config.yaml
num_hidden_layers: 12
hidden_size: 320
n_experts: 32
experts_per_token: 2
d_expert: 80
d_shared_expert: 0
hidden_act: "swiglu"
moe_layers: [0, 1, 2, 3, 4, 5, 6, 7, 8, 9, 10, 11]
router_score: "softmax"
normalize_top_k: false
routed_scale: 6.29
balance_loss: 0.00206
balance_bias: false
router_noise: 0.3
router_bias: true
init_std_router: 0.0105
lr_router: 0.000849
vocab_size: 21543
norm: "rmsnorm"
norm_eps: 1e-07
tie_word_embeddings: "early"
optimizer: "adamw"
learning_rate: 0.00153
beta1: 0.9
beta2: 0.95
batch_tokens: 65536
max_seq_len: 1024
train_tokens: 277500000
max_steps: 4235
dataset: "wikipedia_en"
Below are experts of layer 3 (counted from 0) of a mixture-of-experts language model. Rows are named router (the router's row for the expert), gate (a neuron's input weights, with its number), up (a neuron's input weights, with its number), down (a neuron's output weights, with its number) and show model dimensions 160-199. Each number is 128 + 24 x the weight over its row's rms, rounded and kept within 0 to 255.
Before each expert's rows: "comes after" lists some tokens at least twice as common just before its tokens as in all text. This comes from a sample of Wikipedia text that the model never trained on. Tokens count by the router's weight.

# expert 6
comes after: " |", "|", ";", ":", " in", " January"
router [150 129  97 150 138 130  87 140 151 110 170 132 120  94 124 128 126 173 174 144 145 154 113  96 128 134 129  97 138 119 137 116 118 132 152 174 148 165 141 155]
gate0 [ 96 108 102 129 136 139 123  92 116 144 103 100 101 137  83 135 139 149  99 148  98  99 136 120 147 128 155 102 121  88 137  82 115 150 130 121 181 121 108 104]
up0 [142  96 151 132 148 106 141 131 139 133 156  62 114 140 113 144 143 100 120 134 119 110 180 124  90  99  96 149 119 142 122 117 107 112 136 138 121 122 112 164]
down0 [109 112 157 118 136 134 143 104 159 133 107 165 130 150 114 135 108 161 166 159 146 147 189 129 184  67 117 109 183  73 134 140 121 116 118 174 121 150 116 154]
gate1 [113 117  93 116 108 102 133 149 129 133 162 129 102 141 100 135 112 111 151 118 131 146 178 160  92  98  95 133 147  98 145 153 132 121 147 168 180 103 149 110]
up1 [167 150 138 104 138 154  85 132 126 163 126 161  73  73 109  80 104 120 104  90 148 109  83 144 153 120 140 164 133 148 148 106 145 120 130 106  80 133 125 173]
down1 [166 103 108 124 132 113 142 144 126 153 120 126  91 138  83 150 157 114 145 150 148  91 103 153 122 120 132 127  83 125 129 165 127 152 101  94 136 154  83  72]
gate2 [143 127 155 124 133 113 121 148 124 128 106 110  92 170 173 113 108 189 118 139 110 104 184 154 151 144 124 135 139  98 138 111 134 138 121  87 137 117 154 156]
up2 [114  82 110 128 153 109 120 134 138 125 125 118 103 143 112 133 106 153 125 158 102 145 174 121 136 124 103  95 139  93 146 102 141 128 168  96 112 110 130 148]
down2 [113 101  85 130  63 151 111 124  99 141 113 119 129 157 110  88 161  44 119 100 110 142 138  88 124 143 153 140 125 142 147 127 120 140 109  89 140 130  54 153]
gate3 [ 75 128 122 150 121  81 151 109 141 115 126 150 115 136 141 115 167  99 112 178 135 144 119 110 103  74 121 170  90 145 154 165 116 162  93 110 165  93 107 108]
up3 [132 126 126 109 124 174 123 154 115 144  97 105  87 171 127 150 119 145 120  99 121 134 146 125 123 144 172 101 146 111  82 115 191 128 127  95  90 137 131 152]
down3 [150 138 144 123 141 150 105 160 105  90 166 150 100  81 155 160 176 123 157 106  88 111 159  98 163 111 101 141 121 151  81 172 121 106 146 142 144 136 105 117]
gate4 [132 139  92 131 180 128 143 117 162 126 136 157 140 136  98 126  90 104 127 124 104 156  92 152 149  73 114 145 162 124 129 114 119 122 146 136 134 134 112 111]
up4 [137 129  87 149 169  93 138 142 155 131 122 156 127 126 117 125 100 165 148 120  71 161 121 138 139 152 127 170 128 160 152 118 136 108 162  98  80 137 114 154]
down4 [139 109 153 173 113 161 110 134 143 106 124 118 128 106 110 110 147 117 118 148 154 152 122 114 108 144 151 128 106 132 131 104 154 173 124  93 130 108  83 135]
gate5 [112 168 139 115 117 128 108 120 153 108 105 133 141 103  93 114 150 110 120 142  98 103 160 141 112 167 148 107 122 156 139 184 113 155 147 136 179 121 127 121]
up5 [105 134 110 153 129  82 129  83 122  98 154 120 150 120  73 115 117 154 121 194 101 110 152 119 162 142 128 116 145 122 128 127 113 165 163 127 148 110 121  91]
down5 [138 162  94  86 142 159  97 110 115 133 117 152 125 172 131 136 137 123 115  89 154 176 112 105 137  86 116  83 146  82  99 150  93 143 132 152 124 151 108 106]
gate6 [115 108 113 146 134  76 116 129 109 140 116 104 144 144 157 159 124 140 133 116 161 146 145 102 112 120  96 147 114 122 144  94 164 151 150 133 111 162 107 217]
up6 [151 137 100 130 114 151 142 131 124  91  85 108 135  98 123 158 104 132 137 131 130 126 144 144 119 173 138 169 123 151  96 161 107  82  98 126 126 113 150  92]
down6 [119 121 137 121 186  93 127 130 176 111 102 101 133 124 128 105 148 128  95 123 156 163 123 122 152 117 132  88  67 129 125 115 118 132 127 130 149 146  92 140]
gate7 [138 105 122 128 137 104 140 130 142 124 156 146 166 100 142 103 134 125 134 131  82 142 121 151 156 170  72 127 121  97 146  98  94  68 162 161  93 144 178  91]
up7 [130 152 146 169 118  80 122 111 102 134 150 130 130 171 149 103 104 145 149 168 156 145 117  78 127 118 122 141 116 129 106 129 146 164  85 144 161 144 114 131]
down7 [117 168 113 154 125 101 134 148 150 131 123 123 148  97 140 107 106  79 107 115 116 121 150 154 131 155 124 157 125 168 127 108 147 110 122 136 149 147 125 170]

# expert 15
comes after: " was", ",", " he", ".", " is", " He"
router [113 117 130 114 129 179 135 136 141 159 136 149 134 135 167 142 149 135 121 153 149 129 131 108 141 182 121 128 110 130 145 167 129 112 134  94 169 113  73 165]
gate0 [155 108 147 105 132 109 105 132 108 133 109 160 104 132 169 163 113 133 141 112  81 136 122 150 109 157 114  90 119 125 153 156 121 169 119 143 141 133 178 141]
up0 [142 104 149 106 160 157 144 110 126 127  91 151 177 123 108 120  98 109 107 116  61 129 141 149  62 130  94 142  89 166 115 162 135 182 129 159 155 143 108 126]
down0 [135 152 108 147 141 124 108  76 138 135 111  52 109 113 140 126 132 111 151  96  95 138 111 125 123 149  89 163 126 129 167 179 133 100 129 133 136 122 118 120]
gate1 [131 135 150 113 130 140 128 117 143 123  86 134 113 135 163 137 149 169 104 142 135 111 151 129 130 117 133 137 137  92 141 134 128 146 135 103 115 150 124 170]
up1 [130 138 135 142 116 129 152 117 152 153 117 174 152 117 135  97 148 150  97  86 148 134 153 134 150 131 120 156 164 134 117 107 154 145  97 114 135 138 129 169]
down1 [182 127 130 122 108 128 115 111 136 142 113 133 133 162 120 168 131 149 157 164  71 106 148 138 155 100 138 129 142 106 180 174  80 146 146 115  87 143 147 128]
gate2 [106 114 126 102 134 126 105 148 155 127 146 157 150 164 165 121 131 115 100 174 132 129  85 128 114  89 130 111 139 123 136 176 139 175 101 129 104 177  99 151]
up2 [151 153 159 131 134 117 139 146 101 109 128  91 141  89 140 165 158 147 147  82 144 154 121  94 141 133 123 172 106 143 147  88 143 108 113 132 131 109 143 140]
down2 [ 83 115 126 116 100 142 116 104 132 129 177 131 135 136 138  68 137 165 113 137 119 126 101 121 110  89 122 181 149  89 112 157 103 141  89 133 133 139  97 168]
gate3 [159 158 139 105 121 132 142 155 102 171 118  93 111 123 139 172 163 131 146 137  73 113 154 127 125 125 104 141 132 189 111 133 141  96  72 123 116 147 146  86]
up3 [152 138 124 129 132 122 119 106 101 139 163 115 134 143  88  81 101 137 179 145 152 155 144 107 172 151 163 121 127 100 124 108 110 135 108 125 158 145 130 138]
down3 [152 136 113 117  96 107  94  92 149 118 123 105 160  98 110 123 152 161 139 134 123 129  83 107 161 138 110 112 136 134 151 123 122 146 122 141 124 137 132 116]
gate4 [124 107 116 170 114 117 135 142 153 134 185 132  63 181 119 130 132  82  96 113 132  93 157 158 150 104 166 140 103 150 103 154 119 118 150 128 144  95 126 151]
up4 [ 93 131 116 113 109 122 141  85 135 144 161 162 164 182 178 164 137 103 203 135 161 188 116 117 149 118 150 136 141 136 165 135 164 138 121 112 105 160 136 116]
down4 [133 147 191 104 127  97 163 160 125 145  96  93 137 133  87 133 143 120 136 149 129 116 114 166 113 132 113 102 172  82 100 129  90 171 143 167 132 104 154 109]
gate5 [164 106 104 118 144 118 142 151 101 139 122 109 127 161 118 171 141 111 150 154 125 133 140  99 145 114 153 127 137  98 124 114  84 121 196 133 162  96 175  93]
up5 [185 127 186  95 115 144 150 123 122 172 118 141 143 158 136 149 145 127 159  98 122 132 136 129 114 101 116 128 150 129 126 143 124 120 112 110 184 115 168 122]
down5 [125 131 159 175  78 178 132  78 154 119 116 104 108 127 128  95 140 131 158 129 142 107 120 139 158 144 138 112 149 137 175 117 108 160 127 183 123 142 155 105]
gate6 [166 145 150 129 125 117 136 113 114 113 135  55  98 135 105 131 128 155 134 124 151 112 140  80 127 109 146  96  90 130 116  74 107 136 149 115 154 115 138 117]
up6 [123  76 140 136 106 172 112  99 125 116  97 130 107 116 105  95 101 110 109 109 118 128 170 103 109  94 122 105 128 151 126 140 118 115 100  98 157 156  90 170]
down6 [106 134 126 121  87 104 119 118 100 153 144 152 143 115 105 158 118 171 163 145 101  90 113  80 120 103 104 120 177 138 109 135 170 132 113  96 139  84  96 150]
gate7 [132 124 175 169 105 130 164  80 158  96 158 158 132  91 150 138  91  94  90 125 116  94 133 131 104 110 128 156 134 104 113 164 131 121 104 150 119 115 129  58]
up7 [145 150 113 111 114 142 119 121  94 148  91 111 115 132 109 115 112 177 159 141 139 155 145 138 130 111  94 119 137 159 104 119 143 159 101 126 146 138 124 124]
down7 [134 115 141  98 163 149 125 119 134 103 115 120 105 102 141 126 167 120 153 102 130 137 137 105 138 103  78  92 131 167 101 104 121 103 141  91 105 136 116 129]

# expert 18
comes after: " a", " the", " was", " to", " and", " an"
router [106 111 130 143 159 167 135 113 111 130  95 149 132 138 114 162  98 107 129 130 100 162 139 134 161 136 147 154 124 170 152 173 136 128 124 123 148 139 167  94]
gate0 [162 155 111 152  90 131 109 104 100 134 141 111 124 118 136 112 153 114 115 150 172 130 122 166 125 135 156 117 149 146 132 141 145 151 124 143 132 175 173 164]
up0 [150 130 102 154 103 119 126 146 137 104 125  63 115 135 157 103 100 130  80  60 108 101 125 113 106 158 135 157 106 155 123 113 126 126 104 108  76  60 154 128]
down0 [168 116 130 156 146  95 149 111 141 133  98 119  93 124 131 199 153 157 159 166  73 116  96 120 152 165 110 135 167 113 117  67 126 139 117 169 161 147 133  88]
gate1 [125 151 150 145 113 148 137 129  99 128 100  62 107 127 144 142 120 154 144 130 157 123 118 132 136 123 140 138 167 136 112 111 109 178  87 130 147 126 181 123]
up1 [140 146 174 127 146 116 135 104 132  94 136 113 125 140 165 178 116 120 119 157 125 128 145 111  78 142 134 152 122 137 134 101 125 102 107 157 172 107 117 130]
down1 [171 143 142 118 129  92 112 167  94  99 109 155 146 131 121 141  87 143 156 127  76 120 120  94  90 128 128  98 137  96 158 105 153 124 164 103 116 167 137 158]
gate2 [129 160 138 148 152 119 106 170 130 120 128 139 136 118 134 159  94 123 119  93 135 137  84 142 138 139 107 114 104 136 149 159 134  83 166 146 154 107 142 119]
up2 [135 105 150  98  94 114 149 103 114 118  93 118 182 120 133 142  95 122 101 137  96  94 104 123 103  68  97 114 141 118  78 155 155 143 111 142  93 120 127 118]
down2 [126 159 146 142 109 180 149 139 100 135 115 136 118 102  97 159  91  91 133  87 133 193  81  98  91 164  76 147 126 154 133 122 111 150 127 115 139 156 145 121]
gate3 [151 142 137 141 149 116 119 133 119 120 119 149 116  99 132 114 181  74  99 116 191 117 104 132 113 164 148 132  91 137 118 117 122 148 142 148 128 117 115 143]
up3 [139  97  97 157 106  97 100 132 167 140 167 174  73 107 116 114 130 116 108 115 126 148 156 176 126 105 120 127 128 124  71 122 149 149 151 161 107 150 110 167]
down3 [114 134 136 139 103 133 105 116 135 107 130 108 144 119 150 110 113  73 138  84 111 120 121 102 130 106 110 118 153 126 139 166 124 137 142 157 153 112 154 150]
gate4 [108 107 121 130  77 114 122 130 182 114 158 138 119 107 114 122 102 126 130 144 116 100 115 155 140  90 136  89 105 138 117 152 126 116 115 179 109 122 132 127]
up4 [102 115 117 128  71 154 109 142 120 123 147 124 143 155 120 158 151 128 123 176 120 146 127 130 120  71 154 115  97 129  82 144 124 104 115 133 124 154 136 151]
down4 [136 150 133 148 166 125 145 111 124 117 146 107 129 165 141 138 128 128 136 116  60 126 118 137 124 129 148  74 127 149 134 103 131  91 143 126  85 157 102 125]
gate5 [142 162  73 140 117 122 108 133 122  89 105 115 142 175 136 139 118 116 191 142 170 100 122 135 104 114 146 128 160 133 141 132 187 116 121 105 143 138 151 137]
up5 [144 137 173 113 124 166 143 126 140 122  71 105 130 130 108 114 169 113 124 115 152 122 129 117 140 141 165 140 156  90 142 106 116 148  90  96 162 116  77 155]
down5 [156 131 110 163 156 111 111 177 119 124 110 108 122 137 113 115 109 125 142 161 198 101 133 131 131 117 159 140  91 134  83 120 122 171 159 152 102 151 139 133]
gate6 [126 139 101 136 114 125 141 118  75 131 110 137 122 102 133 136 104 170 103 118 114 137 134 154 134 130 128  97 107 120 105 159 163 143 176 126 118 103 149 147]
up6 [144  98 111 138  91 123 171 149 123 120 127 137 127 131 135 186 101 137 101 154  96  80 117 129 115 118 141 114 128 129 168 139 102 148 112 100 130 122 140 130]
down6 [122 161 140 130 133 116 102  99  89 125 138 137  70 151 105 146 131 117 160 154  99 124 106 103 119  93 133 136 109 119 149  83  94 187 160 127  94 166 114 177]
gate7 [125 145 126  90 132 118 121 140 137  92 158 123 142 110 145 131 130 120 158 203 153  98 145 103 139 130 139  97  97 109 138  98 110 163 121 132 134 109 141 137]
up7 [165 120  91  94 124 106 139 157 144 136 112 119 117 111 130 149 156 145  87 132 128 150  73 114 118 103 105  90 131 108 118  86 184 128 146 116 147 138 134 140]
down7 [129 136 174 118 118 161 105 134  81 120  93 113 141 163 129  98 101 144 134 104 119 102 113 116 172 165 148 153 101 117 126  48  69 139  95 155 125 126  95 107]